Weights of a small mixture-of-experts language model, trained from scratch on English Wikipedia.
Size: 14 layers, width 192, vocabulary 16384.
Experts: 96 experts in each of 14 layers, 32 dReLU neurons an expert, 4 picks a token, a sigmoid router.
Training: a variant of Adam for the experts, 736M tokens, 11225 steps.
Below are experts of layer 7 (counted from 0) of a mixture-of-experts language model. Rows are named router (the router's row for the expert), gate (a neuron's input weights, with its number), up (a neuron's input weights, with its number) and show model dimensions 0-191. Each number is 128 + 24 x the weight over its row's rms, rounded and kept within 0 to 255. Numbers have three digits each.
Before each expert's rows: a language model's description of what the expert responds to; "mostly gets" lists some tokens that are sent to it at least half of the time. This comes from a sample of Wikipedia text that the model never trained on.

# expert 42
What it handles: Time and place prepositions. Prepositions opening time or place phrases, chiefly in, on, at, during, after, following, as in on February 2 or in December 2012.
mostly gets: "In ", "On ", "during ", "until ", "At ", "began "
router:123143135145089108101126133083072144094126132142132148128126103140155129115103142077133109188106171117123131115149140166146112124121113104150116152136144154092133115168058132115099163136140118143101091122139155134140133132103105087097114142118140153178154142141143068143149132183147163112122136156138109108132123144168115188105109159097138114114101119139118141158125158133144134158115167103171110116130146099124099087123126107127152116159167126157098150096094143154126117146096153130145124180101079146117127087130123106122172112111124129145111135144122115161093124126141163129
gate0:085102113172133140160110137081146118126135131122133131091111141101166162129109121183190132100145132136143120147162079119146086159154131154133150117147125091092108141105089154132110167105110137117136147103111138161132183130137083162129105102104142133137119119158157091100114128152154131131137089141164134126141150168125131149114140112111120118134107092113111119096111115170143150164162197154126127103131109131172149137106105128172120109149125169105141187103143145119131070114114114164097154153099140132126100133081118157138159108151126133109122132127102142120148125152119123108
up0:103120136165161147112115146089127135123114117132174096167121156122154144126108141154150128126137165113148132108152129135161122130140124182126102075132099082108112117128119157130114141121114143107144121112101130151154212164158077152122137108110137159130103119162146104117109098117132161109141115123146118113139137114121151127090111125116117132107148105148118108089092113167161155154143172181130136100154163145163192145106077149164104092134112157086144151115124091147140098126098082175098115160124105148130090122115168135135155130131155135111124135115104131134112101143111100122

# expert 49
What it handles: Prepositions after verbs/nouns. Prepositions and reporting verbs governed by a preceding verb or noun, such as due to, organized into, interview with, told.
mostly gets: "to ", "After ", "into ", "under ", "To ", "told "
router:128143122102140099115160102100144081126086088134137130126127103145147128098146151114119134119117138106116137144140127187102119127103109127162142167160093143145119106135134152136103158122152135105145111129132120110108139149123116113127084142153117143178130068122183095122145108144138131173121148149142127122134114160161171105139118134112102083117112108111116176162138127134131119132090159113168098049125152140146111084091126130148177132130172101146065134111124164150139153130158101152144066117155097136140104099130116110107160092130102145120166114108143142136114122113161140099
gate0:096160118114153094123132156142132115111104103109128138120121131127125129106122107147078123139119162124153113134112134155133137125134133127136131129077096169133116129125113160102108143145130131126102120111116093141122140129143117152107133168137118155153121106118164153128098103084124130143160144130174117134151109178111137099161113090106111130102154080103112057166095126108197088103112102157102134119115166096140098132132134122138149144131159105145099155173117171116137129167124125187142123118154135128089164078142142118068156188122097155152133130118099119193119136117138126121
up0:105147125109105112148161114146124124124073092130123125144144102089136133118096133094104115193084172085148129133116098132139111122138098143133105128101128190098089131148138143154094128107116122117095125096148131120145123147128131148111097125107103157158149101120149132130122089116125129128160143147165119118129108152116175131168106098113125129118184077131120109145094111138153151092123094155102117105133189081155142076146124143137146139129153112159076109159140173123145122139168130166162088142162137141102164128140131143114185149132097130102119120139116128145124112159149117110

# expert 51
What it handles: Romance and Slavic name pieces. Capitalized opening pieces of Spanish, Portuguese, Italian and Eastern European names and places, such as Tol-edo, Mach-ado, Jane-iro.
mostly gets: "ITA ", "Luc", "ș", "Vol", "met", "Tob"
router:142124136133139088133137169127103164133158111156153119105160142136117103125140150115129058144107119113086110112142126159091137110123114124190096151165103131149138121125124144069148155185135133139101153142126166100104167122092153101139110126137148175130152115105161075112184169137132128140119111158131122070154119120148139107105109096096133111140078142117120204135114119122133107139100131113116128127130168146111141125129155145159153117123150110170085109139126139122085138099156133107143139121158144162145150135118104073130122128141137130140148099145139113138088159127161126151
gate0:091117113130164087126177182152148134132190160098137118150106196128087137127130132148143055126112150139064121123128131122099112162152161155149153093154091113143155105147145133080137113148114101104133135141119158102121158117087100144138131145128142094118194138122109119137132099137087113114140165147162114132139159107131115099082153088162112119132142136122136155111128106132115142112130104109125124155151100157104153140113105153144151143154121134135149136149124112169102126099130099118120139127167116133132146146125099144117120136108133091132097103104127073095121114124126099077
up0:093120120146164115102181112134141151124161171121139100158103150132121126116128153137159049141117174136091147134151141113098139153148140142175191072158105103114113123146128146103133116110120137071116136123123155133117172147090107078159136151136130132141188124130131099129128112131115112127152180142133125125139169138148115110093114092169114095093129138156127151120134107141097112129128110095156111129131101123131139109138143153116137137171118174128100150128118128191105128113124131132101107140150097151147146106130117149120138098148115118135103120113139124104109116097139059072

# expert 32
What it handles: Connectives, place names. Subordinating words like when, where, until, during, after, apostrophes, and place names following in or within, e.g. Connecticut, India.
mostly gets: "when ", "where ", "When ", "'", "until ", "dec"
router:118161095150149108110077122130128140134112134105116144133104082095162123144132139097114104144120122132153106106166150165133117141107111071156136156115122096149099129136133153105135149155089123123093106117100140099103135112114127121123124172133129134110129116136190102109137103149132142149142107181101169118164162122135127109088090141101158085114150103143096140095159115138121091154080157125153112110162096093158157137126104103115118167122124115121086128106099135127106123138104141110120096123137126133144120125077144114143185080174109148183127100131154136164175148106152138112
gate0:170111121173139150126121114134133114128094112101086120140118128147147121109106112130113143142104134117113111150127176128163129104141156095110129112096118118134109092135131123091099134121170113129112104136146136131084111102123170098101166110139072134099110136120094128144134111106147120157126120141153144089154101155149166145143158099143154147097097095121057135124134103108112050127066136132160117150151122080173154114125121131115136139118122095121075124117139138120111148114139169151129137130101117101120091119105140103114153173104111111125085144141109195161139073123116135129
up0:157091133169143127140128115117133117114107119100083136156087103113136111125107106149121158122121108123111084158154213127145142118130132133107147112106104132123094103144125093119106136098159099130114095147143120135084121116147133113104150133118114126110116166161095145145133093125134131135127077131152163123152094125161132139114138130159179164117116088119060141097156122124111033105092130134153089127136102079163136120136140139096119133127125089114077134102134109114130166138105158127134124104105128126117104131131136139135136146120101098134103170119102188159160101147127131112

# expert 45
What it handles: Infobox field structure. Line breaks, list dashes, slashes and field labels in infoboxes and career lists, such as Date, Personal, Spouse, Binomial.
mostly gets: "Animalia", ";", "Binomial ", "ugg", "Occupation", "ful "
router:154125089179109116096092140102137125134125133115148103104180104132172154088128125086159104145130148152145112102123156169136128094101154087148135119167123104138135116139096141126082109135102139114126147104135142136105079113120136117144091121137153110153106138129154102135149123122180149164141140175165177116144121171113175139178104118110127127135136105123084130140101103122139128145145156155164141115109160126140120095115143106109155124150144112131081112147088152108061165100135158115113118164153167152077117133127111132122145077140120155148157118132139156137093137111140133158
gate0:175129116144132116108118130118130185176078130138140113164135104118157141116127141103158103164119161134134138077172096172118148082125135102145108098163117112147129114121140118135126110167154117137129152143169152119083121085167127134140105171129159114131111162146110144108143136106135108142133151100173154102118071148130103121111140122080127155132128140104146155095106124089103107118105116169139114158107132112113144154152092117124113105113137146080104137145074092116094131089139161094097169112149150186137152121120106092146146154114139138156161154143133114138115150123120102127
up0:163116117141111113140161125128130165192089123139144095163129087108158151139135141106151098139096146099117157069151072200127145112101131092144119114162141109151150107104111126123137109138139147122090151176137159092072107111153145135133110141129123133137117147115127130117141122114140108164139147112166135114107101160123103125132146106084127135120127128126136156082121132111115095113114152158117119128111110093120144143151095089160140105132129151080093118144098114126106088116139123104122164112157131187137159125090106094158183141161115129161146163137117141129091178116136131137

# expert 15
What it handles: Headings and table cells. Header = marks, table header words, abbreviations and word-initial capital pieces inside tables and lists, such as ===, Str, G, GBE.
mostly gets: "Str", "SA", ")===", "AC", "Army", "United"
router:113118101177122120117099152110124142142150120158138145117150114171123125117121125107131073109109121133125141138126179212113113103081122126139106139124131180168131138122101152125139096173103168125114171119165137098087121123105134113190136147115163132135149125128156120120172174121102136146115104168124138110150134132127120145147096122048142087133118125102105158124148108108095096123130138126151102103135131098127100113107127143101152113122146123115136154104122169152097125159160169108151114087130141164141162144122131076106139111136121189141129123137144151106161144106138103146
gate0:136120112157110126126140133120112128129131139149130126162135047121113138085073153163136100112160130140146111143109141141099093144112135131117158201122157140171153100123106140109106142131106162149153134118117118153140095110145113130134136116131121144113121145123135129153102132100099096121121116131095145117128151101101096126180148148086130138121117084077105143113141097138145107153083073125096146088151120117151143150118152138124166078117125126136161147150128159103128150148144118123141157127053142133126182125142141120129169135189105163128124121196112153122141132141166124152
up0:143094127161082162141151123129105140132125108144125118187137085145142134113103173119124116089143145154161116110135125139113105107107139125138148191153139159142157103132117137145100127113103158135136145111124141138125089108165123111135158095142116137119094159121153146208147139123118136130093118123116141114132131096119100162153121134067118114150099073081110149130147102150115108140108085122121128095152108101179119159137140155120156086122115137115161130119128124116144159159127132124174148134067139125150157138148142127130131134198111149138126125181095171118155145124166122160

# expert 9
What it handles: Surname word endings. Final pieces of personal names, mostly surnames, just before a list separator or "and", such as -ov, -ić, -sen, -enter, Williams.
mostly gets: "ov ", "Williams ", "ić ", "Brown ", "ini ", "borg "
router:124146124145086110160140104117087152121103152138107118138145141129148097121135145086098098114122104137137130095132112157093149097132141123166117146136129175131131168139150128129147105144123125140123123107176133100115128148104109107142120121154181161108143115134129150118148117151132133167109135146132118087152142136143138133117064138069150070170118086141094170175159138109139107142134156116135124096102183123132130096153158110157147161150159113142094156166115152114093159083161140112154135117143145137126152089105138139152170096107132131181149079128170149107134160150142118113
gate0:098156123136125091150146136127089135104132139174101165118129148116095103115108123121106109084143101147137132106115089133117129137110160140105099126127086163119155155146119100108168070119091130124114127120151125123153128166140150098092115112152157208102180119144131129112105095137150132164092117137103136083148140094141096121115096130147138086162156111124123125103152145158142126146164108126138168147104190178111106148131166113173160164118138139109127142161109135126163119143128130124175159110166152128114125116146149129135118143098110133168138137126182129099156142146100115131
up0:091154142141071110145137133132111141120086125145107120124127176127096109108098147101109123120139077146125123100133103141106152128109140127114100112086116160093177137142137095147129102119095128152121093131133101111143123148146135070107142095139158171127148118142107119128097108141113129161079107113125133095146154082176105096114102097161133093187156106135068157139157125123132105154142156151135135108115177166142102148130136126172168148137121110120116139151138161127151143110141157148130149135156146107136152074138121106150140138119073099151159132116174122113126152152087120140

# expert 30
What it handles: European name beginnings. Opening capital or syllable of European or Slavic names, like Gor in Gorbachev, Jan, Hans, Mc, and accented letters ø, š, ä.
mostly gets: "Mc", "ø", "Jan", "Ver", "š", "č"
router:089207084166130131154108140135096156140100136155135130137145106128112124095161140125139066142128130141136124116135128142082100101123117112192145182147157095157162084136144127096139127154150182127128153108157137134125131151143115108150087130115126155143140132097151059137145160128126138140137151159122108091168136079166124162144129134075132102099091133104095165146168097090127136167120118121129137104159150115164130115114101120118142121123134121124116102135099122131112131151149123109165097119150128112142141141085141102113133107127134153146169113147152157113096136109162138152
gate0:139195099123109152152134111157077156108111091117146153119134099167099114179172152130131130098152129113173126127106117134091122125159156105166112148159104120156137119112137121097123140163127108140141148123133165111117177127162135166098066109127149142116148099113174123110120127113127121124114155090110138076103065097099072119152131123152133140097112128127136106098106110132120140115159113146125107098162161113110131134147117123133078124121146106118154084117079104151141147167101144121175117103132109122128134153120157123134099129088152149178139145141119130132141160145103122150
up0:148164121137125130134115125122082147125103092139123133110141100142106128173143155119096141098127116115207141162136137145104151116160151080171116147152113131140118141125126161101145152180114131128117147120140172123101171126157133164117072089138147125120149098114179111130130107098156158121102129116114152079105058095103109143149115135135116126125126123156135101098117114139105134116164137149148094092163186110117133116178141121121101127139169107139156100125088112166117120171094139142170107128134098142127128142117134100130125116102164164179152122107124138153131162140135130124

# expert 4
What it handles: Determiners before nouns. Mostly "the", also "this", "these", "new", "his", after prepositions, e.g. of the Congo; it also gets semicolons closing list fields.
mostly gets: "the ", "this ", "improved ", "The ", "these ", "Syrian "
router:121125132159150103115125122108140155135089119138088104164175130145168125104120106149122094137098127138153108128158130117099140107130117109142139161126111137149138152128134141111118112164109114114113127099144130109114125132109113092138149150183139113129121105091145088115141156176127123147119160163121168128140184150127133155157159142120093123126099148131083151166131097095122148182122170127161125066167132122153118086134157109131141140127141122130058125152101142141093160123177150091120110117138128145153152090102104122097139148147127127175190136147180162138121130118158158156
gate0:152137115124150133078162099146137138132097133096107111133079100121121133116135132139117135148115155121119129128109150125151117131114123143154067158130117155147107129155080147132052117145155126096100077150124107113165144110093132121117133118103130146115128105124109118117116148104155085140158154164073132130139150119204130133137151123143125116149118132138122121143165120134138112125109151121157120107144140120138160109128146150126093112046146123148075150130166079163160123072140122098082094131122127109149118165151152122126121128145098124201131123156088097135144111135158128131
up0:136146128146153140109147089142129124142115111137113152135091082064117092121138146124120130133103169092115126151101159121138110136127109144169084145108125171146122126157060144104085129152145108085113063130131120127153141140089141119112119143107142168135126112114080105132107112096152099124188121178071122113157150132163153127133140119137149106144123115140142132157160114173125090108107153139156135104130133097122143119116136143131116125100139131150097156144114130142188106100124110118083067140129118109154114161135149113118104119123119114173134117160100119162152118133185115132

# expert 19
What it handles: Paragraph breaks and headings. Paragraph breaks after a sentence, section heading words like Career, Early life, Gallery, and biography verbs such as attended and graduated.
mostly gets: "\n\n", "= ", "Career", "See ", "graduated ", "Occupations"
router:148128078146120080130166072100095131139128109119137145123168115114149109126161132072112078177115116134137159147150135111111157129103132135159127129153128118174122162121130139136097122132138176096122100123131129151150103146095130104128091095147101132166136109097142099118136127130127115128110136170115124114125127142153153138129123127105098114110106083159136139170190085141110104146109170112156092106151135133166116091151113123077134140142168085173132120089118141157091124101145121149108128147078148150143144127125149135099149130160099171151156111155138146166126124109136128177
gate0:127127148098147131121166127149139139164136089106118149124090171134127113133085134158131124165127133106114177101118135119135152132161136129143107103109143145106110148139154095195132112115138089128125085144106081137114142117136134114127125120105114141153114191129136130112138149116128102160150174172087091138150154145144205124140130128155106101109088132120127141142151120129111105134133155109125151102116114140098164130139129103113131153133156104139134114152135109104137093102167103168133084123111143098071146109162150099109140117101150103116094136142193133157065111094125163151
up0:136132154122131131149169132169111134148134094120115137118071175133125115115090155137115106162152126123117167114126147130147168121153143134149104101120131131115114141146145118174138106130129095114117097134100103132122143133124143110134118144116114146154126217128126143114143139109140095175160145175105106132149139165154202136143130143134100113104106110117136133146149140120115096134124160115118140106129117140094177128139154099110121159128151101159123092132129128115126104100158118184131070113126130113065158105159159108100148119108176105118092149160186152155078124106130147147

# expert 21
What it handles: Mid-word fragments. Plural -s/-es endings and short mid-word pieces of ordinary prose words, plus "have", such as pod-s, mer-ge, sim-pl-er.
mostly gets: "s", "es", "les", "have ", "ins", "dis"
router:128161095175120094138110112108089159165153122134138104102168112105138144142118131101120106130129118109145149148089139160139114105109117103131105139108130133142135155132060162089084127119123153110127126117153131133097125131093156127099130125096062165158118096134166099135145137133149156166126148175159127127130112129142118143167104106142105087106106124102102138141125081097115114166123135141121153086131141124135111085137156118119172139167137103177135091073136142137122092167124121123130107147122122188145126122115075104089138139110097137123146121156150145139141113105186157113
gate0:129119119136088128117100110101087140166132095165115142122151100149106142096091121129163139093134151156187174149120116127134117110134085146111124112094126141152162116127101122116114154117149120114129132158129152104124127143118132143103124117128087139138108097146120145143108117102136096154162138173160113145110129098158126168133098061095148143141146119097111101123110108106151138149126171124098103071165105047148097121175145123096139128120110105118130102094121109131150126149084147138137110131151138200114156169162114107125108108089115126130161108128142109148161106150144146115
up0:130142106118099129125099120097089163160122108151092163111157103150113130115106114117146121114150145134178174181131133117140117140137081102116099118114082145128167133135111105094111155098120121102098108128139153099115149133121131133107101108133104131152120109152107131151098096093152133162163130158148099135121145103128141170135091085111129172123153130102105110130108117108147133103120178115097096082192104095147127129160146108101143152154133122147128144063144129162132115140111146156142080106134108176118139177169139104114108115117108123151157096122162117150172103134152123107

# expert 26
What it handles: Clause punctuation, of. Periods, colons, semicolons, commas and the word of that close a clause or phrase before a new one begins.
mostly gets: "Arthropoda", "include ", "\". ", "}; ", "\n ", "rather "
router:124125096137117126130111126138121118118162094101124144106155134141158120108111119093124124136114096154127140195120144158101123124142112141176104148133109157144106111119119138111130149148113122107128078122133124159085133133110149092114157102109110151172093106090161100120188139136172126126129162165153125153140162145164126157142124102132137112125133075133109165121126117081149112129096117163147105128157127081146109086148137133057164104141149123162125141083130184155145120146134116145109116156111098134135144111108110082098143095154128140163147140106180184143124146111138165126
gate0:108167130129142108090158136146120134134112085127129157124088140119097163162124148091113120132100074113194055131158128107119117118150130137141135114100171149110121143177128138131096155171100134091122112079151134132125126173136116145114147173137117172123111132135147135131160127100143105138155138146080131128129102107129108108100123112120091124157160093166132122115124128128110147117098153101097124163190135144163132156119119095125151108105121163104080164098118152112139147154157089125113103129127162162135144133115143096138173144114135107168139128135153154129111171139113088140
up0:111146135116147112110141129155135129110118084102139160123077150117122156166113134137121138114108091126165057163152124098111110132143145159124138118093157143106134126154148126152105164142104114088134098075137127134129135182141108148109149184105103176118125145129135155127139133107151102126173128155082131142131063124122106130090136107142094131149150102155130136098133140125105153114085137105084124165183146118143137156110107100118139105104115153118102153089108149110151136165145089128131104129129135146122145130114149093146166157103148099162134152117147173142103183113103096124

# expert 62
What it handles: Parentheses in lead lines. Opening parentheses and dashes after a subject's name in article openings, giving birth dates, pronunciations or notes, e.g. (born 1956).
mostly gets: "(", "[", "(\"", "Wil", "^{(", "Sch"
router:115130096158126107113143125083152119142109178131106111128153087116107118106112167110122131102110137121133138093162126129117153122160082124191142138140107138142096077147106137123098158139127132126137092112160168130111130121102101096139107155152140155165113120101181093103159163136120125164164124172103137113142160121149156110111122152140114159153138124105136142153127119132117136148097118142143127084127140112180155064171148153099139099142116117139147133108093147117120101109133149111099101095113135146115159107105083100106133093137100158120142092163144131141124141113145076196
gate0:131145162135135145150177090146140142124141135100094094126119115111151120125102105130072131115102115087138134134152152124097120126117158096101083115082133170127116105155121161122122143097149158085104114135124108121127131128118109085111123154149134129152128136137107107127092171131164095100119104166136108133103140104173132117074132127128144141140130114161120151126154078128126091120109147086116116137190129111183131077122103146141169116141118117139143121064150118127157062131153114123099113153070117138177125117100118108097155123117106134161116098132135105157114089154113124129
up0:133148143114145126138152092141151145115154126128108123126112134103114120148114122146083139135096134120161101139161130125094099139138126092095060103123123143133111107166110119149135145108129138124099090116124097089132147134139129079111136119187156135143126125134083102106101149163190111087121094168139121099094126099144171118075132130153106131135136121131140146113121069160126095104129104085106108105187101131166116059109111129143157120140107109132144098081150148119156099144121142165107106139092102134147140149094097123125147144112151113167138155140163133136110083147132131131

# expert 40
What it handles: Infobox colons, place-name starts. Colons after infobox or list field labels (Location:, ChEMBL:), and first words of place names such as New, United, South.
mostly gets: "New ", "di", "tri", "Ne", "Tri", "bi"
router:107164088139113124117134114144127123134112099147128090105199114118147110128158123070144111160080165114143173137146117123093122087095110095152111156135135118139117157133130178121145142160136140107135145159106155079105145150103123117151126130136098145134130109139127087124141118085137139144097150135108163115148131163136169120142114126146140103111141133176098147135148121143157081147092122100139096113123162165133145130128133080118150151135145114141123137116107134123109117099147100118094101156136108184115103122130062050070143114121114122130143133175125127114129138077141121139
gate0:146105146103170154167153136120115133125117105136193132109124134118089104166133204135127178128107119148088095101133134140116127128141147094126135129112100136171130145113137099145151140118134093134150137122149126093138151156113134124144088110162130145132169108115108144136109152141111133152092094102137168108181193117112165090100144144109152110151123132141122128165114121153158133133177122093178165092125138135113122144137096107162148097135158144127143163156155147109079155142135127156121133129160105107105104136144139138137146172166095137130151100178139123118111165153145153121
up0:150131139099164117147123149140127132110135124133186118110111134117099094138137190117132176124085132152073098118142128133109101149144129158103151134127103124159118119128159094138143149156154115109172152132155117109128147162144111138137114141117124127133160099113109157146111147133095111142078134098142167117159189098117176102126145138112147116165135141151136134159093126137187139108153121094155168092100146146111122141129095098152152130114154156155137182185134120105097146142155144143105156134141131132112096115133142137132151158156045147125133097157145090128105143150112141118

# expert 44
What it handles: Capitalized word beginnings. Opening capital letter chunks of names and words split into pieces, such as Th, Tr, Sp, Dr, Qu, Card in Cardinal.
mostly gets: "Tr", "Sp", "En", "Un", "Dr", "Rec"
router:095135071147117103099104096124094132165140120137126091109147128144103161122155110117136095097106117113138137139118145116116094141124089081159160180155131125153147107148069126091125119166120157125105136110153134134088110134114127093133113117129157173182168094110163109108182121165121122135140145138122115123132140150154148105146111135129129135094072110104120126128121100094139112158111133165122122064156113120153145078121139110118215111143153121161139151106117135130107123116126129155081118120129135125160157100098083076121136111119104127137125113132135136121116150120157136159
gate0:104129106127140161071143078146122122151123115185147093143162152130114148103165105159132098118104128145148142129092123120100104135140109137116106102148102101118125120194115113129105136137124119123099131101158113114131119109166143115158106115111127174106157087135157111096134131169106115132090167092116116153130149165123171080132130133129130119114135120079128110118138130140113129108178154130114120125175092124172146125106091107146089166108144113148125084114107091128129148153151111126146124108080161123135127116131127192157103084132169103095148143138121111102130162084124105166
up0:127138126157156171083139059135144086155097131173117088124156154107127126126150097154148125123133132129174129113111131116084127146110116129147086097151116121114123141164134105121131130132130125136084133084208105152113145121147136100117098112129136173113132088140128113115113106175127134138069149090108112142149140147129134098123113153118100126120134130084133114120107135178107115132131139115126093120143116115172146109095108112113092132085151115134099080117116096130126168163140105116110120116087154127137110099082148212125123101117174120119166117145142132122110129120132114149

# expert 43
What it handles: Year and number prefixes. Leading digit groups of years and large numbers, such as 200, 199, 197 in 2008, 1973, and 150 in 1,150.
mostly gets: "200", "196", "198", "199", "197", "194"
router:110149120172117094103107137084127167147108110135119147118148101120154142088106164148111120184125080097138137133126161102131137127122096113156112118156125129151095120079092158126119091159141162121100117147131155124087099150114172105135150115121127137135168104129116112102155147133112174157123138152115122124155130135141158148151090123119127130084102127124124182144142061081135108129126141131148102120128145131140118143163142072096133089106162119131098124117067155121103110116156128126157138169116123127139157128095094099090143128137087135094163118110148115081101125106175133133
gate0:142141148157156139121117099090123118097147115163149128133134092095151168118127125130164110144165111110101136121111086134131129108127151105097169093128102139147107110116117137165155117115127115144154121162139195117110136110097129126139152156150121167123159136130122183147128124159106156117110138143155139161131092137102111155154118124087135159129149157094152147122108124086133125138118115135145064175101101151121146143112131065156097133113108116098161094125086130129102129103151129085151100142128089109107164145114129055178122127140115168115135159129186155123130151124129102137
up0:158155154166127131096108096117122110064138110179122170142144114099170165112102111106162111128145132120099127141115111129119143102105103082116169107138120147150099120107140121152162121108102126131138112145138200113093144132098136139135118161155145170128136130126140133121143104148137174138134144164141158157143112096102101159152083139100111158140125143116148131120114135113132114146141123143137074153106122152165101143120138051177114147135130111090120113103105164138109143115147133108150100128154118125093140134109121081154123122130150175119132159141199174117134168112139125143

# expert 38
What it handles: Infobox and stats fields. Line breaks, colons, dashes and field-label words in infoboxes, taxoboxes, census and election tables, e.g. Kingdom:, Median, Popular vote.
mostly gets: "classification", "_{", "Win ", "Publication ", "zone", "(−"
router:122174121158119107105113074113109114127149130149124137172106108093156148109134113099138059118177145126179132142146114152151113123116086123114145132158115113143124131131104154121138164160060173125144143116132171132116120133123114119147131148142142154120149118118139097112153109114172166134141120151118154116106121146121119152152091160081114156133127135140105173139105114106090107144118180132169124125115159110171116124118109065115133107150133124129121154127119154146116119125168147143150115155131125138149138099077110115074168102120155145120138110179161183120139135115151118179
gate0:141127139148123123118153111137095143130123155154079145132115137131132132133141131171101113110128132099166170167129119109172095137114124119144102160125087115100136103175150159111086108118124181134139138076128175122124134160160122082080117144160131167132117122085125087154078150092142138167166118121100079122118114094094142156119118136141141116107148134160129053114148111171151156125136119165144148129135178146129147153110089108110160115139136161134167106121127103141151126169123109184144095132156122129142103085119125126147141084122151116132120107148137145145138134121139143114
up0:135108142138147098113121115110075137100118160121100146155117132144163116118128140163152098138166118121163113157113096112175130140094128122132136162174087091142126127140147130114050110140144144149156143113141167137132139135152093074104136133187148137136114102090121073157099138100156157130160092146115101117119119097090159133129101150130103153111140124169138114134153105172145136138139132147163157159146155148131156105142122130076161128152138146128170097122112114158133139154099145195123120160163112103123096081122134137157113111153145114128120115121163157149117128146109123143

# expert 6
What it handles: Capital letters and particles. Single capital letters used as variables or units, like R, S, ft, F, plus verb particles up, back, down, and passed.
mostly gets: "up ", "F ", "G ", "B ", "back ", "T "
router:142123095174120128139140133108145154120134099164148107155138107126155122044147135132144108123121167155149135128135128144139096100135101122166131138117151136125131106126104142121113126112126144138085123149130129086083106097120124104151107125188116114131128117122123146145150151142167128150146137149116156097149136153158156110121060135084144110129112080137118121126121127076151082148112159090107109070117125110118126093100153106095146160117172139128074154128159164165093127125122120091093160134138098128145104131107105157115150086130095113138154088148159124160103155112157160131
gate0:117116105134193138106120164111154179145152139167143132138131053071146151080091106146112119137129108142135153137109126133146099133116121137136141141141099154116095126154147124141114135164137156126136132127101152116096132142144112152141112117189132137143115115115109122150160149109135143107121164161121144115139087192158164143172072140131168130121135146117150125114166102111131143187091103167137127082130135155092153125135189150111138103141122129106123129123126148109137143184125119138087134123099145144130146115160149125104151114123139122111162162108187140118120096103144147110
up0:144113128128149173116126167123152132151136131184130120125126074089122138089081105161113136125127088144108167128111099135158110142120149124132130155121121160100093097158123137118085129161137159130115112146110131109105131144169107176132114142180118140127127091148128132145154153118157128124143190139115146146151090198128156162177118141127133116118123115116146110104162128113131143165128125125129127086115115137096150114121184172096127097166148146111146127115121128100131148172099106139074124139139156136134140105176170134106144104140135120116156140102171117117172082096122149111

# expert 46
What it handles: Surname and foreign word pieces. Inner and final pieces of surnames and foreign words, often German or Scandinavian, such as Lurie, Winkelmann, Vålerenga, Mohawk.
mostly gets: "Bro", "Win", "ö", "Er", "Cle", "Mül"
router:104159116161089098153134102131133147180133135157155137141133125138114145126135123107092055133089134111144124096129128189102113098130088137136112159139124148113116148127115134126138136171094137091131125127150104118154111140106122073143141110161177158171102100109131122091167134137123134160116149121110141130153132107170144131161119129117137102111114121136088149146179075112129113170140130180141142106168143159132094084134109080116187139122140149124119095122118153122098151146157139146163109126127146160147155116081130082131129088162112137108165133149152152127115114142122127149
gate0:143130157125108095117117168157130137091136128145147129115161163123139132159135146153053077143115103124178103126121151128055126109127156145083106142082117127096132141124137080136122118146110111157157129145112129084141127087124146126122134117142115160154095074140130136126157148152101143108122100120122108112120139108120107135121134113158153111133078151131087151166194068127113127158167112141137146141119162133111136135166092102143185123134110160088122086134118129083129146120126135131125154110112174142142129139093083104150137148131104124134134101127118128113129143149076126115
up0:138108151125114113115145162128133155090121117145155107135138162066130128155139142168055050129123120105148136106149162125091131123142120120092098145095099137107137152147124106133124101141105146171144109159130138098135142111120132122136112132119117154143111082126123138143157146150112170115128114136112152105139143144144133137142125105178149097134087158158098145126195073146070116185148110130159155158121175129101151145160112134155180119145134143127129121111098147110107136128120147148121151119114183120134149101101095112163175137142118141132113116127118126094104136121095102109

# expert 12
What it handles: Clause-linking conjunctions. Clause connectors and sentence breaks: and, but, while, with, also, full stops, paragraph breaks, and part in as part of.
mostly gets: "Coordinates", "but ", "\". ", "Insecta", "alongside ", "part "
router:123140127150084071117128133114101166144109110119087130122124115158140076141122164104156076159124121150149140154126130150128102124130106145175144129183104119089167132105133179097155111116108146113119104159142149124089098141156128098112109140116140155163094112107153100104153135139120165142113138139139164117144144140124122159128099164137154099159121081163128152148153087161135081135119140116119127124129134132111099128148124108105138119140128108142097134125104185180096161133114181125125107115114116156110166141134136130146178069132122125181139125137163145118145162135166115094
gate0:131111130144109122124163114114109140103104107102138099128101118140119143125114149160067101102095081072167132094198118105115165095127094107123121086158138126120152156113154148139140103153154128152134125144140155145126146129115098110163128166123120130169119137091119126133130118128144163118125086159113157134120089123130112085128120156137108182130115164163104141099160108134105103108128139106096099171173171142151122115123121156073141155133124137102134114076080094143172088120146120157124104111119141132120098098149157142137126122093119114094111108127107123114158129144158086120
up0:147131164174111131109144129111121151123105117125099130160109099146116116156105164145061132086094093074164107090163141120092144112121104124120070120128141181135142137170131133138120124131137106148103158114151136112106123130119136111120143177127133143140118143081130141122170140095151155131101104137104119118147118089117125105127112150132139129135082153138113132078162110151123078070158156122096114131153120108126098121158126145113122144142080151114165129079134102120188096157140115114141077108129131125136106158146172124143106160111132100129119124141129123130131126162162113067

# expert 10
What it handles: Personal given names. Given names and name-internal pieces in running text and tables, such as John, Michael, Stephen, often before a surname.
mostly gets: "John ", "Robert ", "David ", "George ", "Paul ", "William "
router:135184091131109106134120107104068141109168151131131153101164104120137088088134143099125105082108122134124146128123141121099115146138156110134116129165129143133152143100106151068131121133105158117082137081165152133113125183103114141114095127147137180111153143135143142154186124135165148151117130157108132114127136120122147140127099143101148110100085096127122159160162128140128116136132126116134176097134155149135142108136144094102179126099185125190120142134108130136101121151124122145168150154140118158124111126111123147089148093091115153156142117130180156105125103141176122135
gate0:118144150153129132173151165074084139133130121115141159130129135167169144142110150129086155119155119118114078134131152132142106130103127161166137131162071196158090152131150109118119136107101098100116139119143152160152104122150154132118155127163153154120129107145099128087141131123130083127116096111145146122110172092124143164107153123078124114148118100140155149096188114136137107080148109135141170139105168108157090112117119130109157116120162132124118141148130125127141120105105152113114110087147121089122084143159131117098149095155121098118166107127140092135157147157152119088
up0:131154159149127133176159160075095147140126119131150155164129133173159154112108161116091145138141132132120088128152159152139113123110127156153141129186071185159085140128149123109099147101099095082114135126145153153153115113160139133128159110158166155143135112135119124096121119113124086133120088128151147102117164103140143169111138132080135107125109092143145152105166115132144124086148118140144153148095166111151102090128134121086170127127152124125115110149131139141140145091112161107122121088140114113128106158153138114108146087150129104130165090130127098139141171144160105082